config.yaml
d_model: 192
experts_per_token: 1
d_expert: 512
d_shared_expert: 0
moe_layers: [1, 2, 3, 4, 5, 6, 7, 8, 9, 10]
router_score: "softmax"
balance_loss: 0.00163
norm_eps: 1e-05
optimizer: "soap_variant"
lr: 0.00558
beta1: 0.95
seq_len: 768
train_tokens: 371400000
Below are experts of layer 4 (counted from 0) of a mixture-of-experts language model. Rows are named router (the router's row for the expert), gate (a neuron's input weights, with its number), up (a neuron's input weights, with its number) and show model dimensions 0-191. Each number is 500 + 40 x the weight over its row's rms, rounded and kept within 0 to 999. Numbers have three digits each.
Before each expert's rows: a language model's description of what the expert responds to; "mostly gets" lists some tokens that are sent to it at least half of the time. This comes from a sample of Wikipedia text that the model never trained on.

# expert 5
What it handles: Mid-word fragments, common verbs. Inner syllables of longer words like vi in positivity, lit in facilitate, plus common past-tense verbs like found, wrote, reported.
mostly gets: " found", " produced", "enti", " wrote", " reported", "log"
router:486511468548558534533422485544494571467534550520500447460562435508493562491533495473539430532566483569506485495538441480462461463475511481440429551478433535524466528475539503517529527540548577459532488529497475561516546459497523497482482541508397469491474459536510504494499474458447391425469476490444538500482490516495510411462483511437492469408503484458496421507518491583530571526511507505519510534437484514544419482469480533530464471499460515496419539508543457500506472549481549416437485511475507461562478499473506545519499537548449592493526455524482551539494523424547537497
gate0:551523520496510535520589501496445428504514479573502465441448514553489421509543475458512526505458484482530513508525555559500468509553476548434478445469487521552475539522595416486462494506569529490560545457469455580514533428494581470478577546514498532467509527526537458469442511518435511533459474490467531511467526573511463541490486508486508483534496518530444484564495473519408515433510498486500512500587574521455538420546490491540416505540500448516456426537441496476480537480438470511510534517503549533512526495445413477519477453520521523541589493501455474438460469471466558473
up0:454476485526549502493536526479502543549501452460544546485505467561498562461474514553491486533475516490549465483541548430541457525555528534443519447542515447523541456529490507512480540451473464524506560417471468477409448520480542506542500435532435398529501452553483381503556515485495531548539524567528458500497568474487499470534473467461498498527564525472540559506513465547461585535492511446483505411400521583430508546491473516548479533443471463543479519514537448524503518534516485556552510484480509476599486484440450530551477483466516440483542530500427430506516483479503498467
gate1:472515479515524499511509528460499546525559519423522484509485516497541516481556552503496469425527526508435541443482483538510614580546531523513523524488472545493457580508531480525549568518466537555511488366489504386465476487541474494533522516557447530455525435506467436516476533473534475449419526506469561545567473452536528450461504500483481502491503447471560539489406511485513449560517564525396502467524469512460523454486443529494464506507427518527518561433507461516563498417573438508501500531525514501560469484548429449491490491480536528480495531489508520526498516493437453513
up1:536467472485537499468499457535529453508467524559510520466495500533468486455459444514522579523506448471536500511540475469513479474521392502494516519515567421533524428434478544453482474487523474489504518552510544583537538556534512555412460452427523470501457523542524543554477438485479552527520516509572441444486543531499518485488428480436563558525525542552462473524526541477482455552470409468557484588471521540529515498531466472591464413405553502409525471554494455505497517450486492525542483489548523530508526515543520498434485555459446501514491539458528465489491504513552498421
gate2:492559509538505469463492547481464490530527511560486440508489461457456504529521484496603562510452564456521506518530513514506528521566509468497491469476467517426493559565534482465414508620475550460549560497515527528495595580477508438564528511515531475500540456414474411519508535432561458420513581551483493454492459496485528514484485480488485505470566455498491403508552500481566472496476439478509483480574481386500509455454505481527537472466470456556495581512508513454482547536561472447450517542448533509510530498444524527440501476499503482525501524489429510526466477458499532482
up2:476541437565496456542542512463453550503515529466484537523510547431526493528495582534489474525511539516483489421528504542519477501455495478496414557536505565445557519532469476458438515512474512488567564486511532461454552519411541525506483543520424457484548500481438476489572571494450612523543477469556502520434434477539446546483538525488505481475476525481490537472533494509534547485483568465473549505498465470529407524539490506486446497395484498434507516494522441501503465519576463487537489558532508530535466507482505561438511496461447514507559494406554543505443454491411534458

# expert 7
What it handles: Name endings. Final pieces of surnames and place names, such as -wood, -ford, -ley, -berg, -burg, -ić, -ville, in lists and rosters.
mostly gets: "wood", "ford", "ley", "ö", "berg", "burg"
router:447590413458489572486531465545453515587452448498552439541480483500533489500454526464540546520444466557531422451509432514486521424485489427490547444554513420479512494476509396460551496473468495512519452569494471463490475480516535474498533538564495469496485518463467417524513472466467542513451532497574523489505545497528531504491524493514535534540536502575456508527497529538537487508476493431535524404559555450591447523510509492467500511551551469525531531502586491545498459501440553516534529529551518497537579450496486518518554434494572494504494537467469450463474485440458473494
gate1:496422451494465472489482434584512503434536516533572551432510544575532424507515468479519539512425520515510473545485476459564526511471524552539466467573490475490504504497567474515499469535476406487481482492445507535486489505444486473516539487470436449482549407453520442500444482475554502486498534523488461538513608566502530478460432534470524494591523543578516446476525568470569490489499490493548487471537472526514466591495506510480505558517421501450464431438496504554571544513483477509553596547472527528519515482517500443516478507439450510455519450465507544520514536434504481508
up1:474415514557488543454499492475539561473557478545533491481572476557470518479505514461562515428503424556544509523516504475571488497536491500503498514490481553451480529557467538532544547471503406496460480552569504520522511487360438498484533489472483506446535436518461493509499392416571579455523502503479506529484530545436440542483470528480472477442440553572531519450483449488533511596493456549525504549463494496450475466521483433464491527480501509485491476497573513446584537563510456497525559523492553478536471531480495506433493487567510536495544471471447531465505472521486443519
gate2:508560479522447548491538528480491506499487507357523524505553469531573462454447511419420498561467487482482544535423489579452480511478507546522503508493518556505568507530406532469502414454495529479528524573503492405507523546532509578468480492463472466473583524508472532451481478473493490541523522554578466541500515495457619494531491536538486538497428528487525529500479574476519473517422434444465471490437490473509446562507487567508482480519526584549515510517482525462503559488483548422462491530511534492508485448455457523455491492487509475513469448532531482580528491442504503485
up2:475504520537510482473518511425525497487529507559494486457501456499522514555473518459527535496524520542486509566479469462532467493514482455536479546475501505461549479474547539585492436527533438564506460518448528624448458544538450473432517578540491536446477446537571542480477520501472478500527522539509463481520501522474477455433518550512502557461529519479513473455504413483471550577555493487487537478581506481486501432513453459472459441478499465499497528507520512525454428497462556522566611426472405480453520620456541473494518525526425527453480546405443519505542523521517508491
gate3:533527476502471491493440457545551574569484577460588558555418600474494405525487449467544461528470519431479435388502495553465510476534474540564501503533472541527464533492519555533533583455474448557456447450427496560479519501492539503504517445514494571510475424494553507453497514515481476448539476542481502482417476516506529518468482479566518567558415575485498496545528517514512486500485488487503511531564533571504472454442496553450486513511535527520500465522536501511492549488476481512530464543480488400522529497477496476499501473515437482471483501451470401530445490504508515535
up3:478549485493502472508456503512565430462496443419499534500537451528438508443431485507499524536497559529537569510506420480465474462580487527540498452461497532540450499534505513500554459456536494432531438451536484532436490480554525485430426514442526520469502484506464478455521575524551506407576517523447494514583501504450557506520540514509494479535490518531531507475480532438517479536541480494479555518497452560531452445509418483523466431539460596510486501467458471525485463521476441548483526584514519463544520545424593535499553466427495509491563545500560556521508492532443538493

# expert 4
What it handles: Determiners and possessives. Articles and possessives before noun phrases, such as the, a, his, their, its, mostly after of or in.
mostly gets: " the", " The", "The", " a", " an", " his"
router:472489469436436478533503516509567498534480523464483503513440547496504534477484564534480479441430548419505562518545502574506467586490452556573485540477556495567558530501505510525497496412473531466504558453491523522532546387522493506477404530539513512535523563525418526506503524525534487503506536538538456467553537448484433523483488497440430503485435533546544518435508455437541529535456476487558489523478549560529525461516545502457473456423524538467568531536533516591536479513533461487513545474473527450469494492508483479547507587457434525508480519506460538467448507542521423471
gate5:503454458510545517489535484440452615493477494538590566482498468555588473558509504452538411437489427490522544503456434524502569569540417479499493497530548486523530449420546446428585507508458518523510545459504522538518531470462543454516478504501510494489531457482461516470542453586534454459509548532571558518543479534517427494482474485492553535517459472501500459467466531520510463461495501446543454494547483464466529500511554472449522557502513517480529562566446435446530457488473436480456474500489522513438449508510616500497504528486522522522486525544475515546415518475482473477
up5:467586525557462490444517445476505395495547508562467484522490521457494501497502506471504472514500489470487533473475436552539579446523454470471459463546416489477483517570507532505470557535515439456528500507573488495566496440507520488464629451456478467509424431570490460515518519496526492453558478533481532519528494515447459545549513522495524531511518467498591513548572501551496511490455478456537448458470489461531540443448487460515528491557449511504495572485454528446531494484471505479471513492464471466491488552527493531518544519427436451459503428503522560574489530579597491585
gate6:468446446508516479522462435559462517598538539577495484462556524470537500489489551465511482469547562495471463479554449460529410554513504493556536551517601496445482471518432526522543533472461496511504446451489535492505492494509530469540496475535481443482484558469488516455530597604502521528464513481494527436499507547513502484541452507529457460498487470514439544486411529482440457502473576571538517474484466472506555430475478527464454463501445532495486473537503468445540517518523520417533520460500451473500507444475444511514431572582491523544548439557524502601533511487470461555
up6:466603473489517438524518431510530504506524535487505419483514455530512484529483460473502529576498466442440511530552596525488571511466477492515519494515518548467511538413452492439467478473488490509466579489486575488452495523521494486418578508550442542514463490442538445511548527511466547501472425503493456600503486541471526426466585581517529545446483512368547533497449554421498473512507524553462450531517514480483570523596526489480556467529490471459530483484452484527545507493484477489498482521493513467492497469537504485468634459486489546509515461457490506483498480501523511475
gate7:450516504537492436527483412539510457511539441454590491521444518493512479484488494466527512556468522481528529474535466454486513442485548440487514451474497536528501475488494459470491535455488486457487464481502557522551538494517429520532540512470512457553509552459516574495577489488477497561567500483515489463496512499537507426450503463519493529564516575534487508451527558470541527570520491523556487490537448473470527549502492512503472455441519607456497543426526568620524504480397520502522465535565438393477539484523494489584479425472413538434430526505456545508509541493494485456
up7:479520500476552510458463517414444477538420551493518496458534520503515510536538506566464525498513448490429497510482490485482544510526542530486576569486480546416536478504470473483433546567496501576478528463502494555569489519581568482519499546501489486476488466424482472481430486500501477467392528550448580417501496514510524499521501514454497466551530395465555463479618478442546493504469549525567526568454486505550532458431475499496442497519510515480487502480492503498470496548577548529450448516484488507529474467501480538443493525516457467472556458544483560443598450535533467487

# expert 6
What it handles: Foreign name pieces. Pieces of non-English names and scripts, such as Thai and Japanese bytes, Bh, Ka, Chi, and Ya'ğ'mur, often in tables.
mostly gets: " Sam", " Bh", " Ka", " Chi", " Ram", " Ma"
router:469537467493540478496497467508503452443516526505464510514518545602572519457531498510456458504546536375448485465449524447492530537530502497551514455470471465480585560579421545502495472559517469446528525527461535485483472498458465485458516461454478493481471458477509556480436463503460515490514527441460443524553507499535504517529478507441482529484456522445539512518468478540504510447549549520471511519509466501461552549572490480471568403548528417574512446485440503456495498437520491558541499486485557481473454491549421478422487490467493477628541531549586473454538487470513456496
gate0:506531550400540479487456538488541489526535498518531482458467566480610518477546417499481525443474486482549528441563513504557477412531522540517466587436450508434474459507514477533485463487510520442594549493554510554395455463467579523471491479488495456521531499537463491420492446499558444550549585576540436530537502491510496460478509479483487537488507474421535460544554484553476537518553501453472474486525532553526540565481594453458516517518541476518512437476511484525492510479500508477450492499514423477525515493489459519518492563453494495496527497492523492473506545473466402443
up0:477530481549536548496574434557458526511536433495470434531505476442423521523558473524480555396476460522461515589417531541537502450551533549518402477544521549469518498467544556529461504545547531483481492541585477510483465428490577483525504451485475397520528462512516456477540530484559507510469489544494557500477443552476486457479504524513564441416462492481532475485473490517485517453491497549562537524514529484505480561502441477570535448507376502467496534495536447499521530496541548439498493512480459499476466491529585478480428460542518444549512513487527495484491468538471543499
gate1:504543534529527454498459541526500543558478476524469406510488562494408487462479522537536525451472548493493473502533542529444493490534530482571421480507475505547492468555488482465544552463504513438466513486478523535529483477514450449505499505483503531433421556530488584403485459472502492425526466487525512555548518525544474448515509498462596503443485565525478490472515503475498495523597560546514519459434519487502466523428535466520468480582567536525515480483495586533526501498487494545418452507510507561554566484469485494498435424508497459485558373526554500462456526418518521483
up1:506561485480456565501426418487546472524397456488515531507517499520536524500549431556457447458564514470471585502491534544468485503522488483620487466511481503474480589460504493471540470432553457540506506491510533506539489511521435554550471562547485453461497494443483486529550480526425507536512489446460542436536498566482521514476611491512538472487534432413474426515479501499510594530513470479417553471491515517473491477468512452505536488505566527502503469482431448533536430531511481594551501458494538495509503502530504506497493490471411489578505466509518520477457446559526528536
gate2:453524527476472453440506556498482536535448454515441430525569504593466494396491493526522428504467543433486526491558555544514571468514480401517507484485506455515480529596461541549470498472462544489501516511422483501506522412424470548565508491512483470459447576469462527592487537493557532534549507448524455456493533480532523573425533531473500495442458575520543496476508445494522443514462425533532523473516521496490459561470510517549511538435524498457500536452473510520511526516558474462474522436492537477545437480543537448476509496486456501518470528549499571543550488546491472539
up2:451507490476503508463534547484508440537429539513442507530426485473508603448505538466536486486442587503464512486522461539489527530496465524502523424538499491510543528496464516515519502567471532509504490474504442473505502475504501553537526541486512441515463491462487461507546473503504509437601506462465558464551579513463522540509477485532483508479433547518580490423524491398445517441534451513465527500565425473575463471505589493575487467423514492480493531469468549538470439510504509540470476451537525451599480457458419492551547519481516594546500496529479516540447493438468549567